python train.py --n_experts=12 --experts_per_token=2 --d_expert=608 --hidden_act="geglu" --normalize_top_k=true --balance_bias=false --init_std_router=0.0325 --lr_router=0.000858 --norm="rmsnorm" --norm_eps=1e-05 --tie_word_embeddings=true --beta1=0.95 --max_seq_len=1024 --max_steps=3264 --dataset="wikipedia_en"
Below are experts of layer 3 (counted from 0) of a mixture-of-experts language model. Rows are named router (the router's row for the expert), gate (a neuron's input weights, with its number), up (a neuron's input weights, with its number), down (a neuron's output weights, with its number) and show model dimensions 256-383. Each number is 50 + 12 x the weight over its row's rms, rounded and kept within 0 to 99.
After each expert's rows: "gets" lists some tokens that make up at least twice as much of what it gets as of all text. This comes from a sample of Wikipedia text that the model never trained on. Tokens count by the router's weight.

# expert 0
router:31 39 37 50 58 39 56 62 42 39 41 55 59 43 59 49 50 50 42 43 73 54 59 44 60 54 73 57 46 57 63 44 64 43 46 60 46 31 59 42 74 49 54 51 49 47 49 44 44 66 42 37 43 42 47 35 57 50 47 46 52 32 43 50 71 59 46 55 56 42 60 36 54 59 37 59 33 59 57 58 57 56 30 39 33 67 67 63 60 47 65 64 62 66 47 47 64 36 48 70 51 40 44 58 37 67 51 34 46 43 58 59 43 50 48 46 66 28 53 43 47 51 26 47 53 59 59 53
gate0:71 42 53 58 76 29 56 49 41 63 50 37 45 37 49 54 49 37 51 59 62 51 30 47 66 76 52 42 73 63 47 41 56 42 69 55 44 52 38 46 47 34 46 44 39 20 20 48 51 29 33 29 47 46 54 57 35 52 66 53 34 42 39 44 70 42 53 31 74 71 54 50 53 42 39 02 63 61 42 53 52 45 62 31 40 63 42 43 48 36 48 56 42 36 53 52 51 46 62 43 47 56 75 49 62 57 60 45 50 67 78 63 51 47 32 44 75 32 62 59 42 43 51 50 47 37 35 50
up0:46 65 61 46 39 74 58 49 55 30 55 30 41 47 46 47 41 55 62 49 67 52 32 34 43 56 60 51 39 49 64 47 34 45 62 44 58 52 63 58 56 65 38 48 57 54 74 51 46 42 43 43 52 64 52 39 52 55 62 45 35 37 31 45 27 24 48 47 57 50 56 63 64 48 43 70 44 50 51 48 39 47 30 83 54 67 63 46 40 49 63 40 50 69 43 43 50 27 57 51 60 55 56 52 45 55 57 71 61 35 50 51 41 41 28 56 60 43 60 36 31 44 56 62 40 31 61 41
down0:28 57 45 44 56 43 69 34 36 52 45 25 47 35 48 56 61 39 55 54 56 28 60 50 49 65 50 55 62 35 39 35 64 50 65 66 61 58 25 35 41 42 36 46 45 75 31 74 50 31 46 40 43 67 35 40 51 57 42 55 38 67 72 39 54 50 30 25 54 46 79 74 71 57 65 38 47 63 40 43 38 30 47 52 55 35 37 44 57 50 45 40 53 42 43 20 53 41 57 59 32 45 63 52 61 53 58 57 69 55 38 33 52 54 40 43 51 35 25 49 43 50 59 40 54 64 58 50
gets: ",", " the", ":", " as", ";", " from"

# expert 1
router:70 62 60 58 36 54 73 37 27 54 58 54 52 48 51 36 33 63 53 53 52 42 67 22 26 53 47 37 47 48 28 46 41 45 49 59 74 49 57 44 36 35 35 44 31 48 56 59 41 55 42 45 45 56 45 56 61 28 58 33 64 45 55 51 38 56 43 59 62 53 55 32 49 34 44 52 53 36 37 30 70 37 62 61 63 54 42 61 61 49 35 43 49 58 41 70 33 44 33 56 37 58 48 34 62 52 33 40 40 37 50 42 34 61 55 56 70 67 52 53 38 59 69 66 35 63 37 47
gate0:37 70 46 47 58 67 44 59 47 43 53 44 53 49 32 33 51 34 63 62 45 46 19 47 36 55 90 47 47 43 53 45 47 57 44 46 53 50 39 48 78 45 53 61 42 40 31 55 52 57 55 50 54 31 32 48 34 43 41 31 69 57 47 53 57 49 34 12 60 61 30 33 54 47 47 47 41 54 66 49 53 75 59 63 52 42 56 38 44 45 37 36 43 52 63 60 41 50 52 61 49 54 52 41 24 48 46 66 64 63 59 54 69 42 56 49 48 41 59 27 57 54 68 53 65 60 46 30
up0:51 54 40 62 36 47 62 56 58 31 61 34 67 55 54 46 70 70 42 45 38 45 59 57 59 48 27 53 39 37 65 69 64 59 45 55 32 47 63 73 38 67 38 35 55 58 65 40 49 33 48 84 32 64 63 36 32 60 59 56 56 50 47 53 53 66 54 53 49 53 55 45 48 58 42 54 60 36 46 60 39 39 28 50 49 42 28 52 28 62 64 53 45 41 67 50 56 33 57 51 64 50 50 57 56 26 33 10 50 50 30 37 46 60 35 50 49 60 39 65 59 49 35 28 69 14 59 55
down0:20 69 54 44 47 73 43 56 54 53 45 74 52 54 59 79 39 55 70 51 55 38 58 58 54 56 67 43 45 40 34 32 51 52 42 56 50 63 48 46 49 55 85 58 57 56 61 55 37 46 70 49 43 47 31 69 44 44 50 48 59 70 60 46 64 52 45 60 39 26 31 61 56 54 31 61 43 51 44 52 49 61 69 71 64 60 55 42 40 45 56 45 39 43 46 63 55 42 34 67 57 59 55 46 36 58 56 63 55 96 54 63 48 38 47 33 52 56 53 42 39 49 20 63 72 59 41 43
gets: ".", "\n\n", " to", " was", "ing", " on"

# expert 6
router:66 42 54 52 53 28 35 46 63 45 42 50 61 48 25 47 33 37 48 42 47 42 47 64 35 50 52 27 66 28 49 61 46 62 50 36 49 59 55 44 53 28 51 36 53 51 47 33 39 65 69 58 52 60 40 43 57 33 48 53 63 68 76 58 64 38 54 49 47 46 52 44 42 56 43 54 67 40 60 43 64 45 41 27 51 45 43 40 59 64 48 54 27 69 52 46 30 40 57 49 63 40 45 21 47 43 41 42 59 25 40 34 44 43 15 66 36 47 28 50 49 50 31 57 42 51 68 41
gate0:60 40 62 63 46 42 32 55 34 57 49 38 58 36 36 75 27 68 36 22 62 41 60 54 53 49 61 42 65 54 74 45 46 51 30 51 39 77 41 42 88 58 63 80 41 54 41 26 15 43 39 44 66 46 43 61 40 39 36 32 47 47 55 56 57 39 37 41 68 52 53 41 56 49 56 53 39 48 35 32 54 41 54 38 49 27 52 42 49 43 43 52 42 47 50 53 62 62 47 47 43 48 58 50 56 51 43 51 52 77 54 51 61 72 45 51 40 28 50 45 43 46 63 75 73 51 47 59
up0:50 59 60 81 52 43 44 47 40 51 20 48 42 48 39 46 39 44 44 63 39 57 38 58 50 56 63 42 47 56 66 63 39 52 46 62 82 49 51 35 60 69 52 50 53 48 61 54 52 54 56 37 44 53 22 44 77 42 65 56 45 55 59 41 51 47 57 30 62 44 52 40 46 50 45 30 13 54 51 27 62 53 75 37 49 50 47 61 66 44 39 39 34 27 49 40 67 63 49 51 54 53 56 42 52 53 56 56 41 86 44 53 66 43 42 35 44 47 28 26 62 33 71 52 47 43 69 50
down0:36 60 55 33 52 50 53 53 70 67 50 36 39 51 39 42 39 35 45 84 60 37 33 52 46 60 56 64 33 44 60 41 51 46 55 37 35 76 71 46 53 26 58 57 56 33 55 39 25 55 42 72 59 56 36 22 38 47 43 50 40 41 43 68 46 48 67 55 52 42 56 40 43 59 39 49 42 31 62 62 72 35 62 58 59 74 63 52 40 64 40 44 32 34 49 54 50 32 73 30 47 76 43 63 41 24 61 38 40 61 54 43 68 46 47 64 33 33 44 44 53 30 47 44 42 46 31 68
gets: " and", "'", "a", " by", " \"", "o"

# expert 2
router:62 57 41 69 58 49 50 46 64 47 46 45 64 55 46 53 60 69 52 57 57 35 49 60 67 58 72 57 60 80 61 42 46 26 43 48 46 58 47 33 43 59 48 63 32 53 65 46 41 68 43 49 49 27 42 56 54 39 29 36 39 31 52 31 57 44 46 38 27 70 52 62 49 30 51 34 62 64 44 45 49 53 66 83 47 34 48 26 65 63 54 42 60 59 50 51 54 33 31 59 54 63 60 67 54 48 38 62 37 59 51 26 39 54 57 58 70 66 55 53 50 40 68 53 45 61 63 47
gate0:61 50 59 37 37 30 33 83 52 61 41 57 44 62 34 52 53 23 53 68 47 51 46 37 47 60 72 57 54 51 34 33 68 63 62 71 49 41 30 74 60 60 45 39 47 68 55 30 62 75 37 41 48 55 48 53 48 39 48 63 50 55 52 71 59 45 47 58 44 39 41 45 49 49 57 78 29 38 62 49 54 36 36 73 51 62 56 39 40 56 49 34 54 41 47 46 54 64 63 43 19 34 45 46 50 36 44 64 64 26 38 63 59 60 37 29 41 48 28 42 59 61 28 40 50 48 70 60
up0:53 43 69 42 34 36 46 45 70 43 67 43 59 69 45 62 59 31 46 50 42 33 69 35 50 52 69 63 59 50 40 54 70 49 51 59 39 60 57 57 65 54 55 57 43 59 53 42 47 61 66 35 48 47 58 39 49 47 40 32 40 59 44 53 70 65 43 63 29 46 43 45 41 59 61 52 44 39 54 27 45 58 42 64 53 34 19 62 44 56 41 51 31 67 37 46 43 54 69 56 40 50 46 36 36 42 47 44 57 64 56 18 47 52 36 52 46 40 40 25 50 51 69 45 47 50 33 40
down0:58 37 51 57 47 37 55 34 46 65 61 44 51 51 36 55 58 38 42 52 27 44 44 62 48 53 47 42 62 67 54 46 53 27 84 76 44 50 51 51 50 53 69 43 38 38 37 51 44 51 50 42 55 68 41 47 50 26 53 62 56 53 37 44 66 59 65 44 55 49 58 43 57 65 48 34 58 51 36 44 51 31 53 43 34 47 35 56 44 42 57 24 52 56 43 34 50 20 37 69 43 66 18 47 35 49 60 42 55 67 49 60 41 57 59 37 35 43 64 42 25 49 53 55 38 48 57 50
gets: " a", ")", "on", " at", " an", " ="

# expert 9
router:37 34 51 69 62 64 29 38 54 35 32 50 24 65 50 59 38 60 47 47 68 30 16 71 75 67 45 44 37 64 66 44 50 45 64 78 30 46 48 39 59 53 55 67 49 71 63 40 40 38 53 65 51 70 41 31 35 52 59 81 61 55 31 60 53 61 59 53 56 64 39 41 55 53 50 40 65 51 55 29 45 63 50 48 50 30 35 51 50 41 32 71 55 71 37 68 64 24 59 48 48 30 48 71 49 53 47 36 59 46 61 58 54 54 63 44 47 55 44 50 46 61 62 39 50 35 58 50
gate0:47 66 39 73 49 51 42 52 37 68 52 46 35 40 54 46 41 43 71 51 62 60 73 75 56 51 53 63 58 65 55 50 52 58 41 44 55 51 58 44 53 62 53 77 49 63 69 36 22 56 26 59 49 43 40 57 41 48 71 29 46 37 34 42 47 42 48 54 45 68 66 43 41 67 40 34 47 56 51 55 46 47 42 47 70 36 44 35 48 59 72 45 41 66 64 57 33 49 66 59 38 50 20 34 32 23 56 43 48 56 45 65 48 57 53 39 51 47 43 47 44 52 44 40 66 49 38 56
up0:54 39 38 32 66 51 50 57 46 42 39 36 41 38 50 44 54 41 62 36 54 49 61 67 48 53 50 55 48 47 55 58 69 48 38 36 59 42 39 30 49 74 46 68 59 60 41 44 57 70 66 49 59 51 46 67 49 54 51 46 62 51 33 38 44 62 46 55 47 45 83 36 56 59 50 51 40 67 58 44 46 50 45 56 55 72 50 50 47 52 67 74 36 60 36 35 38 19 40 38 49 33 54 31 44 65 55 32 65 65 55 42 45 46 45 48 56 38 36 57 36 45 42 44 54 49 60 48
down0:38 51 40 53 53 47 53 56 41 63 64 27 52 34 56 40 58 60 72 48 70 77 37 76 45 50 21 64 52 66 61 48 62 55 50 57 51 54 59 46 56 50 36 53 70 67 45 48 50 38 47 51 36 43 51 71 67 54 63 48 50 13 35 40 51 36 59 62 62 60 62 49 47 55 57 25 55 58 59 32 44 58 43 44 42 50 50 31 60 56 38 45 60 54 46 49 47 52 39 51 58 53 44 65 50 43 56 36 51 20 26 38 64 41 79 49 60 40 43 54 62 51 34 34 45 70 56 59
gets: " in", " the", " that", " his", " he", " In"

# expert 10
router:21 66 47 46 40 56 57 48 46 37 55 56 54 53 29 73 55 33 52 52 70 42 61 52 68 62 61 60 51 38 38 45 45 43 47 67 59 58 54 37 52 67 53 47 57 38 66 54 61 48 40 54 40 52 67 60 65 40 60 47 25 50 37 28 39 28 28 74 70 33 45 71 40 47 61 49 42 58 36 69 45 42 57 58 60 49 39 69 50 53 61 54 39 47 29 62 49 61 53 48 63 45 51 52 49 74 64 49 49 39 39 66 64 35 43 35 41 41 45 56 59 48 38 45 47 49 47 54
gate0:51 48 45 42 46 62 47 60 39 59 68 60 37 43 35 55 45 47 55 52 50 54 43 40 49 26 32 60 54 45 36 54 51 70 41 56 45 42 63 37 57 47 64 55 35 57 46 62 62 62 28 54 50 40 51 52 90 65 53 46 62 59 64 53 50 35 67 37 59 59 35 38 53 68 54 71 61 55 63 54 50 46 54 56 46 56 55 56 50 62 47 56 60 57 66 51 46 45 57 32 56 85 51 72 53 52 65 40 41 49 45 54 51 35 56 48 74 53 34 31 44 58 60 58 49 68 57 49
up0:74 49 32 51 67 59 74 28 69 57 53 58 52 50 44 66 58 48 72 52 33 49 59 35 49 55 65 58 35 46 54 60 41 46 64 68 40 68 38 52 50 57 73 40 68 66 22 54 25 30 55 60 60 30 52 58 37 40 62 16 37 41 65 45 25 38 30 64 61 39 64 46 59 68 38 53 64 66 51 57 59 55 58 43 50 64 39 39 65 59 35 53 49 42 50 34 61 61 43 68 48 63 36 68 52 43 34 55 52 41 48 53 40 55 46 50 33 45 54 50 52 59 46 76 26 41 46 45
down0:54 47 30 49 55 71 54 49 59 49 41 41 54 43 51 66 61 66 66 50 44 55 28 61 37 57 55 58 39 52 43 63 46 50 54 55 58 74 51 33 44 50 77 40 73 49 29 47 60 70 50 45 64 53 58 63 44 65 48 36 42 31 51 52 39 44 33 62 49 49 67 33 36 36 58 71 30 76 45 48 62 74 65 50 73 47 28 35 37 65 33 48 40 35 43 33 53 62 47 39 33 51 55 59 31 42 39 44 46 36 44 56 66 70 40 43 33 50 51 61 61 65 62 46 37 48 28 43
gets: "ed", "  ", " 0", "0", "2", "1"